{
  "n_layer": 12,
  "d_model": 384,
  "n_experts": 32,
  "routed_scale": 2.0,
  "router_noise": 0.1,
  "steps": 5735,
  "dataset": "wikipedia_en"
}
Below are experts of layer 9 (counted from 0) of a mixture-of-experts language model. Rows are named router (the router's row for the expert), down (a neuron's output weights, with its number) and show model dimensions 64-127. Each number is 500 + 50 x the weight over its row's rms, rounded and kept within 0 to 999. Numbers have three digits each.
After each expert's rows: "comes before" lists some tokens at least twice as common just after its tokens as in all text. This comes from a sample of Wikipedia text that the model never trained on. Tokens count by the router's weight.

# expert 22
router:529536521500545464435582535549469400468530494460500483487478509571447527577443495535546560490380541475598383506453474592490513434434546558421518515443555395549512477481525512431533576517501508
down0:581497432572505464416426464499585400477538456484498588470475568495447555425518435465554502453522463541439466535591442438469479576528391494479456488531438514444476511554485482499554489484455388
down1:478409420480524543407462451429526467339506482525422499564508412552483486508548617441471434423572458439473494540513440519458489557481595503515449557517576524484593587532500410564501463437619439
down2:518447413480432388543442473484508545550514510479444434544438563472474516561592547531518467497511559405470411420540401467478543525516534506574547474526564425464423531496527381454391383547549545
down3:533444571507468431534465587453502505502501505580475567545463431445565439447605522415559516466440428520414511526507411502545524542519537455520443564517496458586500563583427549501534483492544536
down4:500533544499520494479596531519480531498486511514584533425500533512503619495557538510511509468509549517594502580545412508497501512593564465466446554465513476552452519461428485480447461583541565
down5:573557612481538543453468468486516498386528501498509514495519452482537474526564456654516493463528452489445549539481530529486586520650568520627508457566489474423536440470531547490550459578511601
down6:575464466470508500588497524475524464556537561550506558463534456613476601519484479483481482502519499549575554445455442555536553509475568513515526458502530464478522472481448522479470497475477505
down7:490483567576482391406493495457568469470469513472478479472488472404411467438520495546513529519538478493542542437481446513581515484499598494504496529442450531553575519538521528442517463462517560
down8:496474362545485571513463524467486494499538546469453565525565444408497413411444477457522497510480530568481516473556492455474480497519515499456516474521574500392513601478493571426509617487527500
down9:503483509517578438492544512480427495590479472456530567532406544610511537561528516487498465578522542561458523524539480530454489458458509429558548509444538588514475504559483502428569558381525481
down10:541436584533518511469435514564441489487564555577529541527522386605448496531491489615451505570478551552534308423466512480406465428493514585467474544470526516503496540549586454523539516422573506
down11:521532465493485486444485440515536515487501539522515440494510530433472512499563501522415476492518472458515529486598543462439433460498469440559555487623528492479523451544517522495427446513460571
down12:456453559550541564455470510532521479500488622485487503475510537443529520479431465513501518490476492513527480483459486524498536509420469508602631460414520517506463582441515528514463518553508514
comes before: "the ", "a ", "his ", "an ", "their ", "201"

# expert 7
router:506486558532510469408499538512504388513481480445543502524464560563544469556519479474648549468459576506520492480504548503541443475449509562522572480431534442530601535488565529497533555534476518
down0:468504564446471537467440448467548419472392514370518516514453510458473503604517527568463501496409453536457498407426508517555545498541455481465537419529469509491508508441495491503532533474476528
down1:546423522359536474476556502485433498527507431468368599519500484546452491515572432527395516597511432558532584487444600453500450520535438487521458473511467473496488578493442451456480473492503402
down2:464550536482459491509443429525467524472434596526503462524532419617555515595569564572496456448541541523538513542451433512472488526511482497353509543460566439457488559508494589489461416525583466
down3:544540535540580500512430572453423470464479536455500421534628388472503410529432555521503545535492486481456393523393427504519443500470482582460421549434565522554441462504522418512604524437603508
down4:473493552519590544420459492393490532472454480512465556511496490534449513423463485551558533508562569510508595418602446478678469519586542600506583431496605550519558523433530465519494508479490540
down5:523627494533506566486530516475527476481513603525448456529512504440415484516507527468461535519489500463510554470465521448469505525516464536449451437500523461511501427375470423517558509479485377
down6:440489475555509492444546447470502446518476455465485453535453455530520546487524492432482532516512538429499471508414534471463530569481462479561514534442508439466494468533489500502480513480444550
down7:599533509540555557463606552573441501447507379351507467463467515535482539480573512499543480498455537486451388535311443452511513581517587451493477527520510487458491531576471471519503574540523483
down8:519525487580583468494558420563465532481495521517548501441500494469533557550522483467487457562445525511516543513414523495428476490481506498621422547469523493514550462474492498521518524498489447
down9:489503507496508496504485451467505572468514509506482550529597443468443461551462448529543482496435480426541419441617524527507441496442496487495443501482495497610566538519547490447539445557427512
down10:479493487479528487430532437555504579543494364475513442510485501535474473481502588471541556479523514493497533506536470494498496488471522509486497556593437504528651511469460529476480456404433524
down11:538547538512631505518445521545551484469482477501480536456538489485513537507458530510497417496494518480495589500416549529498530507375553434576570549573509361494494478576472538524547440412536480
down12:476531500440530479546544337466500459462556424404478431488483472346491538422499546396573493473524509435515619600652606550448555489558422410469427501537458561496557483503558495491571554509568374
comes before: ", ", ". ", ".", "\n", "'", "-"

# expert 31
router:523522553527516488474547520547504427567543482495511548534476535567407432555490417476477571488503559495532483572279582516523494491467497465466488562458501434526555569519567426452530490608506490
down0:504497429464448559594533482522573537444465442526574586426589534492420521461444502400527468527501512420513531548461536601489546431446581476487505517504509502460468625517559605528519513536404626
down1:447470496466510469522467495481401450535502491418483521537458514470469487522529433484473432481481457504515413507397461597347485532482441527441587493540543452536489456497605513489470496455501560
down2:482386435437565354554541519483516506512565455531491528497511533497353456484409483476405544530466444475657498513576548436393538497424501450470449496541453518512515465495483511478514521529470434
down3:465513458501526468524431493595506469531535387530459585487477593431570490486491508513501514536519455506412451517491531480518438552404479505511449465422452564456576471504535456535472457450440472
down4:536494522505577481559504515431442492538482472424488490549529492547528516510487494575516499500479470471498519462519571511497534459560588546497586518558439494489633564432544512620387475401516493
down5:484485532538504537471482476392483489538494564351498484544484528470383490481515500497479475482577517464554474423564441502482452413462471372532499575550339466636504480488519458620455520465493506
down6:578444460450527464593446502508504397556464489445426510451522505453543405556502491494516528510431524533535544476582542482476527459527564538532449494344455521469542513488495513521535472567492549
down7:512449594495500566514471467521465478462470465480522542411493492548516526489403403512482458433462496450454482510564578572499519462528490547554431349424476488499498437440539556538462475513550538
down8:576431518516425562449483537537438487548485476525486478440522445491613514553545550512489479567444485523518496513394498471507546540486480450406521474486537494563543491470476672530455469521395419
down9:436486486517483464398477466475502478549485479494481464471512511578545463544457434449416459471506493516507502472473480550516462453495458498507472465579511415469624570517480470465567504491477483
down10:544626567506545425412511553532474397474550471552421592482591534488491580477446540491477448564526514461490509491533576444545459409568498443474519414571476502563445459506483598507586494625540508
down11:503500480478520601455510534627448452602560454487464459443498543537516543564525485472483542542588391514480425512418480508457414548482587511496419525576467471473478463527517505507549533563513555
down12:574458529475432483474586531498428484444464512499472549495577646579474541562507536470537561533430441521500478440539502483473519557549527540548541532466637547462579544544521468444577514464521472
comes before: "of ", "and ", "in ", "to ", "for ", "("

# expert 4
router:578469510526504509446542531542516471587535509532563418534437578615440396520471480494603552460461502418574420523476513535480470515444510487513538511441524477470522535560515450523521537471491599
down0:419491521550477491580544499595492536504545413514415494511481471551524532465480513500417584491451491534466562531474555536535515541541410471521518546446456502508464572517479491490488506428547526
down1:459566504399464518529564491581407487609432453433503450521435488515389466574506545518537421574440468567359442522500432472490537541439447595473514534488563534388478558514445499518441554453551433
down2:525523442486506488478515380505408479541488498452482414497558515438496639561500517469451521518567450499532571517497586525417493508430425497451381605545484484390615528407460555512535545483457489
down3:553426523610487495449563459434503567481512546494520437588541479562471430505492466538574522477463507465468475572420500389380523525542540464506503478538469545462597485517513561502546495518504420
down4:491391437525548409502555575411559517420509473488447481477552482429532544525578496447514510573371373494587537525451512459473536507666506470484505533527447533480490550521478433514506466487527587
down5:483441408560577506535385446511413520466523501514441459461503543496469503516554469522417526472526426445543516498478500516493417457459433475550547487540453569543568507561503536529572555505457582
down6:466464505428511485492498494558554600414526538523572435540543583594420510537437521524496473545530440499522538505520484408456522408539513504561567503448414436463519499444539505563423408384532420
down7:481449484464445504533536470511546378609450577522496462573495499551477532581561502441487474518483516517654497483635570595487541529480426473494546525484435524524550434447503456483524448672576474
down8:471510438400448430430480469431529531549495476472458551497484538532483472555563446478459561464653528504460409507573445570459538485462516450529493537563554432495500483503547458496555517497503503
down9:590474522463555447543526471556479521518465518471393433523496480512494581478527619565325402500573513475606633491500431534533438493549519507413444525466472613543471569489529506494531517478508481
down10:487593514512604499537478483445489557539519528493452599486543480505509510470613465519537487534519568514505556496475594587546515432383563624576490493525443465478507577519469461447480527430507507
down11:564433461517527439488533579429514402495601580595505472485548563499588492417468478472490512567567499497465541465470493555442431596485427449467432524550474567371497519454505559499401478515519557
down12:510514563523538501511450504544511464427560570481564500485462464551514501490474430370469551442470533577523458547523562547545484496509555518536516531481498433486487584478491545554526514421508535
comes before: "the ", "a ", "to ", "an ", "his ", "up "

# expert 15
router:520517595538563453442577541588454451547530445526521540574504517570502458565495434443527591458522569418556441586249550492486457501462526478458540524502544455506515521585498476501558508560532497
down0:432493511405485457482552540556477466512508524471448529455549485541491411515436489506550490453496559538398517521631537508478486546431503488535503548528530579547562494449455433622513593437549492
down1:446561416461497361465462460558477490424492581480564437399441501386497419506487476518541490408515567547411401472424455563435514420542533459467536491435454554514550512354559414478475490531487513
down2:463515549531579518561452486522498492467478517511481431460453552537563545485411588507486484417539446535459398421501504510473484456439480523497491496566530524549600533394481597483517496467542574
down3:574517538611514547412523536527461486504467477477430457493513526577490448591517537547595538516494453464530468438409544543468433587534495536549536576514497517296580531443582500464558488492456473
down4:449513576583498517598597499502479485450491479485485447505542506469591588524511515549577548459487470502433525447452469445501525513394499525448429545454583505455486481471430473462573472495449537
down5:478474507563543523504514500480434393578496496644552548486457480559596449486482511461484560488458425431542554531319520566562484523543473504481418549517505510447433540512404479525471443522552509
down6:471451643589458450409502512499517491497498422495576456499523576557512550494437455562469519459531571492576525497531572496438560485513518509477548580633532532419477544518449492511512513532472482
down7:550514487411604486548489541514462492427571570390543466482462485425414479383507567502541496599447585414546490463555428527474575436533535568528579466456466478514494472505401441535423518398517571
down8:500612480509468563422517537585546552568466529551517512476537477455484431519526523514430535460508543460546600493514505607471591589522409536596558535582561535504425402439566481528430576430489586
down9:515416430514501495438511452438488425425518454509517464473475564468461281612517567587466521548520434552516461502547517522510494540452358457366460492498570514348631527497502448501522492501463460
down10:462378517550609465498505555614464445477480494473499445514451525602565559523594503485428559586506566532442529464542492499546520596475473508459497580585468567481432469604445600498409434527495465
down11:494483503445516521512494471510484534465425427587533362503476489550396542493411554512550561504504516501518477519522498572419423445457470549409564507533534421391531454584449512483524475521503444
down12:525528396515576485553566501493479506545518502553503512533472462474590614471570405522445468463420543492465582542598489490394424422405478495473490514543480506569463480552503513517370479573544552
comes before: "and ", "of ", "in ", "(", "to ", "for "

# expert 3
router:588515573499539469516490511526444489567526488454512479502408467560492444531486482468559535479516542509549457555214540447443519457501583478510548491455450454584514486508530458507544535513485542
down0:505472470507528481551470530474487511528502535532455478519498463520506594517469480570608437476459453464460491484523627578453496544547513517474485492516461494547453514612450538521537497518468443
down1:438567504449537443485510419492506575466464526666510592478466471481489484622523498455479502549486481439424453586563509628465445544413488495538560460520548484523568495424544521417463524477546398
down2:530518410496459517517369471477560463474438484460501536490528469413453482487547540524504512443502469428482487499495521441548477463548491418543630521520450433464531528529480448468434463345481482
down3:604440510544508476483515550547522556520563527530487493493566461486404612572408529507474438437501459571439491515639506470493483534559564612446580491558473508558469566453467460456512484417523532
down4:442483482466555489465490532491455484525497445431550477488427578525516561534522430475526471454485515506581481464627508520510522442472465525433580490466418572449441432443513549491502424442477423
down5:514454503509524480531553498515431504451580541541510557540482556487536521484427526441583499578527426496514463445436513609545513457565446536450430499443462527517437506526492541503442490472427539
down6:479481534516487456393421451499546504431598511540516552522541481586531531552522474532503505464432537559535469601486520501450484546533472524449516567587534605512508512485559521446531508467563488
down7:534589462499517528523477497494393456598532532515497556463490538508439507516597436556432503511502526465496470605433570461598536597514500496451447504500461492476511410608515493557590519513641505
down8:444465524523493448506515528455469467394499545551498444569511454497495438388440425549458509467550488491427471483507544669489521520528447511434508520466477548580583612501544521483478506495553451
down9:490521526496470482510523467429467521450488476516442493504492464499425454473413506432584493445437568555513421512449529555511494548547579412524491490614511414537468529540495478473519544496483481
down10:508522453528511400520527473407463487450568474564476569531499499519559577512499552389485430563482432501451465580558472477451476506522566476556489486588487500389406396490551454528486500497468528
down11:477617534463503553542472489517489494519440483575449519592546502515498530518426448563574562470530439461526461502442521531474499492567465503528487521487418498483422471569532502490505494497550475
down12:560429518438493453513451526464483514393495469440515499455481521436517549478480490568509546551458470458531417417544498412462569632477471489567543442476508505619496474569510441384547506525465456
comes before: "\n", "was ", "is ", "a ", "also ", "|"

# expert 19
router:549512578474536468434503586497454515432445368473491534461397492577511417509497420493523516484485491518541407480358459466504505408527548556502479531430482457534499616583504463497535556506515507
down0:530516584446409534447386558423419581480524496564437558497487451505455508399479470567474572417543533468531473445509515483518507556571510466544482450530504530479570549454339465510489432525516459
down1:435445472493509447361504385493525534485451470525527510488535556505492582499499411442547519512520458473528514488473482479601490443550519547508507478490494447486503444546506499461526558408404502
down2:464503488429484553545467484464503468492519414465510531496525470466456524503512560497548534507448530413414565588467492511557532565430467510533441534481477453503493427490437516554436497498438534
down3:550584490484404527469444547523536567538510463498476538506556569433476553506489529492597580392504548498522471489532438585529510443441416506463515506553475458560438466508614473445493528622495544
down4:535490464472531598547508519442541465406467496437504528421461421498541498483422581485459492461587497581498583474498569529476503564526462572508488533530505515471474534463488519510516613549446551
down5:615467458408443495511521478456531454496530517529554413496469432497467456499413486483385566542583557472425487418541513443470468491565598507476543517453428506496508527424482437505541576472461577
down6:525571547541460447574486494573612525522477470526568551524480411502439449550405536476445451476509431511495516477438506491518509500524536512462482474479471475499436464564597379473472572442540513
down7:596467428451503549506518526487547463554504561418531465492655569523531580506490537452426578626582464491512544407496500482525486541497539503539513500565436491417537533514520477474484489520337508
down8:475569478483498431534535463596550503557470480590390503448580361470494437452564483533557518393571510505451541544495533508555520530507561485489436480541394462512537561543568404483534418500557453
down9:460415507520591493431461475444509502430476523501474472489591534462569449471480454569491453476427501577450489472533504559564504530508475415598528486520428522491520478407547443589469562473478437
down10:442572466476524517485445518468460457501575492600501488542492488575500596463579539454450462568467564541472521420521488500451485529524528525412575513431533530523553521555444513489521572455512529
down11:510525577465497541509422519455533504553519570505494508492459525536504508474452515443492564452509437489542440578528440593493466489513579499542469465470475495534448474533478569544569500467448567
down12:497510417524501448532525463657509588470517481530447478465538571495459500575507458541516539526516468486504549479470440523451497545436404539389512489534528521541446512508483425467510570501568542
comes before: ": ", "| ", "by", "/ ", "|", "°"

# expert 13
router:455556635491539414415514516542454473490518451491542509624427557571486402528538512493620557488438577463551457497413513491488496508426485546499545556397551494562605533466553512501574545556484580
down0:548482507475505538482550548544531530564458473576540406426513452501559516531463553498452506465538530579531421586636443527582407509580573448457514445509418480509509507496471462471539499552391411
down1:476528484519534618566509440441379572468459529444450513495470505518523504467663580616461394506526593585449574554485601529472505483462572439476563432433514456530502565509470584538531382522520419
down2:498525508568474478476605493516575478521629491522447473456510465607537592420483458517503563481450419429420403487505541565507447489427536564424445549515484500412488557620552509598526466503499476
down3:470469483539502592461503490528568508513520449570565452526511483561490466463575480469552482445512551504542517488517460427523568595436501626531422554467476481554508539501524480400582485475507457
down4:507511480490480483529491521612488510479426473609461561509448523445559561486558559466519512521581557556425544611392517575396554400564497550445457471526502515536500505539547565467485435510508532
down5:470415526545550553494580464526524428522567440523579476502553501551433593506492564493558512590577534519538512488443586504512450558570511532422497500500569490532579516510487499543530460555469463
down6:549528496480475462566474586461449577575508510477509475562495462519549485476443493572562558461565517447401462462561435475461572571532543522494514446456482499493478517543470463541509389420514498
down7:569502566539477480483488381521487560468546523480552427523368548506636583470413488551499500591460439544482402454423489471479611559485532470557572466519517466507539558541546467491518511508468511
down8:585503530523524363549464447532544459521525575484546433551500493471473463461516499573467474499410449462552525488432479523588570503538499444481524590539519514512510533527539478532539540500554510
down9:467571543457520471511445561473454460416467521464560391424486502501514522479549515539525553492495518493468447467543434560528561606503495496570573528523513547532503559494506510408517438593462447
down10:435474637545535524379470584564506501588500498519543482433410470541527519562475546561452530471519559518523566570399416533559467549441528469415384483484420497469576486522278516514555520554525586
down11:439414561438454476538492451545401438535484441496546410537582519533395570517525563488490459510418540465563403439555439544528501480422499492523464556512497386529455553476525513463561460517534531
down12:508532460456563473505466464492517456551605518528550553470415496512616507539489564483485567468543447526476532507434446501494418483492455502531433465449528537445433563585577472561533526545449497
comes before: ", ", "-", ". ", "ing ", ") ", "ers"

# expert 10
router:557536544510539440446588552567412446520516502502595504588472555528531438570500525547546540470431548465571403582509516435508513507477575604510600439452472471561602512414533487449510538547540562
down0:563433465571503476369541500547502488611567461596476340469472457526486529518395415421478393438406542531534482494468519478425514515426551487562408509532479424475558485515470472556505511557521454
down1:473472496480446415477539457450515433466553554559536375510411509556415480606486440515577478531444547385529570512525582517546486479471448458529485493566434551477469442505501407528491470520518515
down2:553476477464486447524423616490477551441504525465546547544480539577475524503480434535540437472471460501527426548649415521453558601580532492398526609433470464451345482537501492492474529521504589
down3:460481528485485423552521489505468464455507637484580487486559575518493494551446372482513505450479474453498459508396528550436442517563414558561481482469520431445567553578433414573497547483517433
down4:467543381508472456545464481484559511442494431674419532492519512496522504529483488488493506566477445499449551546507553485447579501484472407494505479406480455477496484404467580532540448494413529
down5:530514469469507416442484447515489537522433469590440574563486547516523478521437520457415453533416397515518532453662485495549461460399499445350521418596411410460489481520478526540514469465482488
down6:511492478493448475498380548454489518486458513495542477514553515538403519472471528564484526567476564508419440467425473491445449448430490562405450507504545524510442615512496528440527549552485610
down7:543519471517407501498462478526485489458561534445549463459544459529476524457500522456476622450488499433514537526686583562532526497468521477477545411534469525469469520491460443476478511511529498
down8:561569492492478565446468491570534509439550444502509557414428484543498488362535495477544399526435536547500453473558549617411536437470624435530448440480487482525494539533471436464535495408489489
down9:547519554481553449482456499537499548533492441539442488541486598486576489580496454517479508560528513478586542461516462484508519516496562540488535542434472559421533490500569475584493506612484454
down10:424543546490633521518572559543491505524478474545517532464548546567462538484479430585521525426519437520499431548348495551468547367546523545499521570431478485514489590552430544510484397582445450
down11:465520598604575441521498511500414482559456445548520615537533492485519547437493458562503495524557591438481476455514505531450550564538511505584535489500453417435498494494544431493546514548404548
down12:473537485575537481484422392423486510562425584475441477477480408520493411487591508424545484547533512490465469504438506549499475619356548495531495433470611567534487574548435494522531479522480435
comes before: "s ", ", ", " ", "o ", "-", "z"

# expert 30
router:542495488530483436498465501541511439552534483424538470506375576451440448555476518449548518466494493451542443465400502495509473408493545536506516527466453490536530521480595461502552586614489590
down0:435460465528436579448460558501501554479484443489501550430466537568556476461473437451539552426468453567466517544518536439556550512481487546551411505539316452432564562524521515544536563390507496
down1:495501484501442537644513490502438551493497569537549456564503567486488489526416449502525540385476506455483445459448541563512534531471505544491497514510542588523446454508474481595465481496567425
down2:541503455526522470494582562500522531526507478461532542484563444463511439517515549440525527441600543533464490471488586505584475570451453490469453507490522469459503471491471518483585506585477494
down3:535580448489456474503545522487519520524496405523537514504484434590491550604456518462571514531501458503401477485438492488476492516463540515489545477486510473471448558450481423424471526522528533
down4:581611509505543469486513508528552557482505534539465505498541575529436440494541521441482446415546493524575482470528390611561433438414564533533607535535390569562551555541451485524593563521430541
down5:543432520526442579493457528471460486478507497618534495540531428572501382488463487475610545495428505498496491527506448500410509455469445472553565496553540387479519419570481528582465501465511516
down6:511539466506578487506436456443545527460496496504485504512430530520461508567464457491563586572455550482458521452535441579514550568380433489498447593347507544505466608528367442463495497477504583
down7:466483532551451445435484455438558553612534494436466458427495574561498494501452525506497535519486397483465566602544478509484382493473399514484448514391557475509413457438434575499477478515467534
down8:580537613413532514582555559465558519464539579513509443573516533527509556509507535573463485535473487564496382540487535475506440485512463430449487554527506479401498549516489548466541626560537523
down9:505495560587529515457558510490530562558527517472525513531502589495442456578505559512505519406499471488562526456653505448537483532489576541536455473496460474439464572581553418528362540505572432
down10:454504357533557471423550484498513492632567497567424446463530477420490501555495463525552556502488610461509491520516467484477553488547447499463421503587488487490514550431551506520456523431554555
down11:603466541513576523576433647511485382443535438452554499523536521440512498461481494559535484526521529550469543560444544473541552544586551442472413504498472553449477598567480481574406522539509523
down12:557499390437561536582442492488477443455425500498503537469407477596471513533486396475431537468523503502434499485572514542481485532603489492521529509538477474459498438432496488527519478491479395
comes before: "\n", "\n\n", "′", "000 ", ".", ")"

# expert 24
router:489536589544506401432540481470458422544496491455603501585306560550507416552442493455621494444463528504573484488335481506506467415490467587509534562420491465504607484458533486499529475504560567
down0:510502487436456477589499519470495489394445481538539411450449461554453511476505522486385461432521517449500510543444527510520513503473536551457399505390374559446450442477511495495461419492501505
down1:511459453560557548435486592396496511542555486578546516541440544546578437415518480510601461600541421488541596448520491477485481505501623464471445494501523494476532473503415537511530531522583507
down2:513529407588506459376553520564522445549445551454531527541503489488418493480493519456505485531653484476561507549560516448500536495510576513495454491475567491456514462406470469496505470539443526
down3:423443499518443526477491524490461589485472572475570486477505498531518484601494553521489550545495500571489437510424399503517560436524472457573564595559544475488559549496515481442440354577510523
down4:526568442454404470449604523464490418500489490520511552517541551516485402479518428457452521554491488408463516474501522441605427527516567520470557584489545514489494530485440513635550513419545496
down5:463482460528508524446468473513509469511521453581419518540438433475448443520471513447498517561433560585463504479472496627502449405567408522511542445543412455483599394511540539509543476502392494
down6:560442484531480520469556468471487484507475472526497470591509581554553543481531482518440476514447617506500601591435456453427497483558530461439590492415509560417530587432509495455425522534498543
down7:484460502525538466515530554506560478416395454502478512568447440512455448417460540479461500581556532522557474488586435585471522471481527493538594401535475467574491513577422530528484494565544528
down8:543444513478482555550455377492517533476534515578402433507444460506563588500421553549568417557411463504477592485477472466508542521440502540588545503439540495440535512593524528406544443487503534
down9:502495558504538430437435533588538494509542476451581586400497544451423512410520503548495458596505527426482515439387542493466448504607500556492537463398519550456495507408543398482569430515551511
down10:498526578518528503496465443415525550547354506475530438527516576503508563528511452497491499475462610556414401410471502543521483503568444493500504523561450459578516503560508497525429512521552503
down11:497493447425524511518465546551467468581432388386513427537459560569450548394498463484525559589535494460405446535474473487490531485397535475484553496461470491487427436549374466458503472429545562
down12:537549511513547465539564548496508617536469559411435512535385449514542562533478576430497485570548527500492558535503485440482505462539525627502455557509482583494553630530522541567572401521453581
comes before: ", ", "to ", ". ", ": ", "-", "by "

# expert 20
router:523535596513552465461514520505528445497495469459529460485450561477467432529489378485570560473467624524493430540319516469514497447463520587492521563486492454549531574505468505504534568514500528
down0:495544493553484559541530406475544498583490514524473489494546424486509496590452440469452520499520405562540494509585446482528514567477512517438495498525430438501533544540501541438426466498409456
down1:487626495546507480561492506552467553460506480542517406535415487549440459558441458466474509520501526444499523519516500493506452553386440508514545535558536526550474537450492421595387457540525540
down2:550461524443507479436538551550446495405510555563532417488453525561530496477472458494579555435497557498521512510503427503447493499457495476503408581502548554437508445445512497521446487440418560
down3:432542449534447497528565436525550507621476523531437489486489501505467503553463531540508565561497674487588458591471474453439498427482483472472547443496441435514530524503534493448460448445476540
down4:637555461454556487489536480535557499557571507520511479497404504553468446590483522520442467520527545425486396434517457541502484460547584535584511550497467455536575415495452512449469457441508519
down5:480509539448530485519472529530480507554483509505471455486386504513388503524497509460436518551467434496574481552410523426645464493512562433488455528535538433532529501452433547568504562441529454
down6:359473494504552508528469500502592397497480543584532544488470440539396499521408512507519502473470454548472552488468526522498487436547515550514471496512576462518433569337434624556526526427488571
down7:448470448464569592596486532494452530467476491591477436546518535487416539491473530560410590500546496483469604522511508441541589589527493530535534435515522532585639453487531461456505429473523457
down8:461399490492457448529465509537476474443487496571474458540531453449445472508537534499511534592498520443539459499558543528363485501494445487456442574494477534476480558543600471592489465591517464
down9:520395476523461456473441388557502497543486511445427499506580540562514559422528457425514464400449517474505520536503524446455383566427394503539615475657411475610557523524476594514461498479555510
down10:481610472597471538509446462500563455492467490469570484431341594547511488452432446522484561485469462500420549486498426504570504439546460503433492529494481535567563490547541572506518422515551528
down11:427440529419508638455501482511418384490517480494460422541525526471456523453432556479527446483518482400498480614515449452510481431424534573534542549493407468496469442524522486479476602611524629
down12:498568510517502531509429416491518484401570607539476518492498491462489468488439556438563442483441442664550542474426528498598473520467534549448417572537544507503511530527469500447470512457505401
comes before: "- ", "| ", "==", " ", "===", "The "

# expert 12
router:490471549488513454491567555600553464580483501490435494482500562574477459518461490529543580417485566515564407593325530445537502464453473499468565553453480413533519534515579459481603553604536506
down0:451507500524528518468480482515462502471445530520541611484533504496479552493459435598476448504368453462451439568423569532469496549509497480493522501556508592342461426490530432472407480569525455
down1:438425413517455432567534481482545486481482539462449425573442608450524446423513475524514482524437440547530449565390465571532476543537449478485429498363465490488529564422551537533477462504472532
down2:578514519495541535485450534505550511506505515487428532541516569572594469493479599458430532437407507508524543529528500446449523476483552470381544478494470450582529535544454508475561418476515529
down3:536468489442447482452478456431516549456406574557518505488463479527514556402551387561508548474505518573513530555657462552529451447535504428439463500513509577533453508448478479524499549549541475
down4:477474405575513498442430521474444493511533618494523473490589486483528522456503529492468573427484505531575509499567464414549629538497534512466481504586613498455500502570455518422478457477576462
down5:570532469502502500462567605588427457527508478520504519624552527455428502588548502625493496573444541521500429480511438496571496499499457551607547424431522457450463548515555549470471541493524549
down6:554530484463527477453444467532472529455426495508540522462595525568618436504580511514531563481582552493555572453510505534504527455578427422491511527493447585481512455488536525523541486511531468
down7:512495468516556496570467504422491493454551469468538419566492371571526517447473467393561472509483463451497448450454512462577465449504522496493565430515454526504560534520492430486491511553479371
down8:561385445625497511457502407497527494594450445508491506519477531471508562452498453585471529496537479506507588475644471478427532475488473456553485473484452472465583509444441547616461585504549482
down9:470450536433464535535547547459514501428477480544484496551514496425557497547542489506555512523480410475499486472485447491411518521471522560481480454480523524444409472500461482545506434491509566
down10:562510451454469527497540458539548447552578553509585437552458492490541483511466511531466497485490449562539528548493403511451540504481458462543492443552455486581444476435524504528533419557448514
down11:460502558501527400532519376480530549500504564489562467548506423504479502460514472469669551527498570488428497559474493504499440439451522458430539510547510419525499467460427518420540459487458672
down12:407499502550570390550562464551517556465449398507580521479488512497399492489488510366485514563470555532462497501542511439459527464478480521523487525570526514605479573499492503487502523496480490
comes before: "| ", "- ", "2", "6", "\\", "1"

# expert 8
router:459531625497501435440439460506399502533491468428538498575383514522482496556511463520521475427539619463544530478444525530486384441478494581402549534419553431501504550524503508462488459597529541
down0:466574542454556645458515530532559536569532452471456407436547569558489492441521499525521387579440512416572570441456578486533527497495503530408532497494433539533525494560500580437477488459499404
down1:558558524476504473487492548507577408508507480452514504523448468558460471559514494515559592530407489569534517536524524573481481485486521566388536431546421473460417420480454461478505499509460617
down2:462516594545413469486446397491525485519353490346468530503543476432481426529584458509577578426502405442408457444512565475462596462608485580450495454463452499543486420394490560577544440536462518
down3:413477442494471472562562500577394602504495473565513507498494423448450483484471456556505510472539553498471405506501415532566485461568479536465511472456543454479544481497455524522503553382483572
down4:521573478557452540529485432495516468542539510494472547508548507472580463610532495522491490536525615517503420454550580499357558518573594510515486552481518487435395502533608447581452488479457503
down5:519494576555454553497567500564476385474516385427558471523540496467489528456496573484526480451492531602538454560460523580535449499480372558482399466514547494465607498497455618476561578529555481
down6:581564545333464509425566500458444538427527573509434535527450521505489412490451534503468531524432477447501458553497520492382445547581501484437439518467494471465455441498444545530527530490479506
down7:530496498431490459469511459538531450423547503535387548497451522518335468569486429612523487448459488463437503536520424613512512455508507485538559489441470551476404504576502528438493428544457561
down8:516465526514387422512459444414458464446522540466424560531420566486439480459529486579536569482501535520549548452389535541494471579414565644467428465541436516481503562530543459517440499524528454
down9:452501500430499518509493523472498477471482441482471455612535430577484537450448448573464436471495491552479537584491558496488590536500590459617440537440532501410456578463515490406447395473501480
down10:528508501493593500471549475493583524543493417522588518442508502467538563530507434457448502572569478502451584597441571505448423572528470539467517459487451459463478542492588526452487488510577499
down11:536489499566593431429466432466549581511494509540484443489586587412432421490481524530451431486530521514551505456540569546543542575509424498390482553487455538509520463498486511502493511547505557
down12:492544518489555533454535508586479492522516492468614540582466456485442412440521534525531534564541520568527425451572513479488446460561554456493494498531493514538555406576536485501465588569483467
comes before: "to ", "of ", ", ", "in ", ". ", "ing "